config = dict(
    experts_per_token=4,
    d_expert=64,
    hidden_act='swiglu',
    balance_loss=0.00215,
    init_std_router=0.0143,
    lr_router=0.000604,
    norm='rmsnorm',
    beta1=0.95,
    batch_tokens=131072,
)
Below are experts of layer 3 (counted from 0) of a mixture-of-experts language model. Rows are named router (the router's row for the expert), gate (a neuron's input weights, with its number), up (a neuron's input weights, with its number) and show model dimensions 0-63. Each number is 500 + 40 x the weight over its row's rms, rounded and kept within 0 to 999. Numbers have three digits each.
After each expert's rows: a language model's description of what the expert responds to. This comes from a sample of Wikipedia text that the model never trained on.

# expert 32
router:559473534469555502498459492490464522460539558482526507534521473556444499485453579547497510443518486533504554481506496440556491465472518516547453478463359538540481539500511520535527568499549511
gate0:558484589514513514493494487461451542492526478489548539473490473531530505551512500499440564470501574420511442445487499509439506541452424474501477541433449512495512480495522544567441512508549403
up0:505507480472512447463517506500459467565497460532541478506482485493474502522491492480520466448498515486477474437531564460538506469453398494570540583500547492545508552443539525501503527478502495
It responds to: Nouns after his, her or their in biographies and sports, such as season, debut, appearance, career, death, role.

# expert 11
router:496517525445551479383511435516523469483551481482530540482459482478471542509479539586454491467501426521459555527495458434578456468489463449501597465433463561419463507521490422509515519537471506
gate0:533525556440527450447476526490456464514488471530502521521492482563541479509468464418483505470433472485580489505457521479514467500516445477463528501463537475489538495447502493523452540432462445
up0:461511472554508442484549511512487586515473527457495549482516494500530494500500455534485502582484518509469525499523489510492520510497459510542529508496514517415503508537560528496483498477591506
It responds to: Pieces inside French, Romanian, Portuguese words and place names, plus same, each, that, la; e.g. agré-g-ation, compar-ée, La Pocatière.

# expert 26
router:516434506435479483449425434467501479505499483504524522627481502511415525486504516535463547518561479560516512513566490463530469422443508510496541493491452563516442564498527467472552495608517461
gate0:523507545436491472493475525517432551508481534537556498490496465563541456561483492505498496553471519430518441376401550490503516513476481496511483484474532499496508486514503537416432523498478487
up0:532433483434477509475484478412460507494457483515502495479499495505483434543509544539513493527534574451547460439455449491496508536525464576452529521472523542467492494471520525457477487388545480
It responds to: Table row endings after a header cell, closing quotes, apostrophes and parentheses, and section headings like Reception, Personal, Demographics.

# expert 40
router:553491511474495524458469422442479496515504470461520474589529517475477501511530517481480530519570440537497550530554471440539491408531497478560513461493507517501412508502464424452537535491468553
gate0:493483514491469515538525469454537480518477477474524507499529487533478479590479494559466659470534448559507460501561487489465462438520467498543488472470535469546414555518495507432455539459473561
up0:572543469471460493489465562495494518531497512482541597496508529529506499522475479509492471470492515458500506546480565452512524551474452489462518469494516541539556511409518532575487495537456536
It responds to: Final nouns of named institutions and places, such as Airport, Railway, University, County, franchise, coalition, plus pipes in name tables.

# expert 12
router:513544552504557467402459454516517472469530520492595505548439398511432534442460526518534502484557463555473552502509477394587545464515489479491524401479482566452501509484512458504513495506440579
gate0:531535555498541452498476477554476553530493543539536454527567511578488445567508457511529578519505507443465537521496506470472517497532506442488477437524438454540498471434578598495490448465459538
up0:469508457466441412591476540416508542486629493443463497425493461469535463522498515499452600509536546458508490467489468478483464502540454522488545479537575474525484506463484487508492544472470572
It responds to: Table cell separators and word pieces inside names or titles, often after US, World or capitals, such as US State, UNESCO World.

# expert 3
router:520482498468520457480477446469520463533530533481549468590478513488430493519543532527540505515579485527462528507491465471575451466498502470534564511502462598482418530505480452513595510517436552
gate0:544474574531527520470542519498463539470542547466469428426456509514585572510516413440507498466440507439474472510473473504504525507502548476497529458446484421459446507565489550485473504450493572
up0:483465556489459483507493518529487493545558487525484490501499460513421461501521515513524562543543530528466430428526431459469463495513469518504546456406471486464515453480572507460503462526544525
It responds to: Commas, and, semicolons or ampersands after a word ending an item in a list or clause, as in hubs, or blankets, rugs.

# expert 56
router:535470501503540464526462507511503456461507475496526497588456505535506470467476538564486478487518470519470529502479523423553529485448491528441598444461496565522460526535539438468507561559501585
gate0:487474510488532511457522535428438508512557476450501490545576501617510446504447469511534506466476558469543514463478494482489467506501492489481489506587493527566535521489473528559473543535518436
up0:521486497488523518454487476489471542582399496487556576452527538539527517563523497484447495548548552474451471562499560491475528497470521568543485470473527472503579462447547528455500485472542452
It responds to: The preposition in for places and times, as in stationed in, in June, in town, plus in-pieces and some personal names.

# expert 9
router:562512498438505470488508440552534468525483507488549458558507489472478549488522543557450463488511461562541520475495474438524499432452495468453572436501492496465439493517456442498531463545480535
gate0:486527544500475496503448492536564450576422563527590510478506507525495485473467466524472497430501410476562494542484570458480480529466463474486520449490518458433497504546491572488414431571426404
up0:468450475426523429507518494473483522524476520506476531453516499506498488539455556457447519477495521565475483506547435493458511485475515539521497522486505467541533474387457527470467482513521509
It responds to: Digits, degree and minute signs and invisible markers in geographic coordinates, plus middle pieces of foreign names and technical words, such as gar(fish), Tag(havimanesh).

# expert 48
router:532528523473531518512488430510511491542538481462524428532502486463450499477477504505497518459506456519497539494520490423569494406480490468514513434454438551469477496475501432452568496498431603
gate0:523520515485530513495511469499434480517461450531475460514419478506471563512443423501448485487505543516504552515517458487511437425522549539527476478494465439522473503509483595482459470441499490
up0:462612481529526458538579525493516458443485518509523492475502562495495603508414511549456508465419528460563492465539491535538554524458575509501492463444478478478560481494534468457464510532478566
It responds to: That, which, who after verbs or nouns, plus competition or organization name ends like Cup, Championship, Festival, and tennis-draw player names.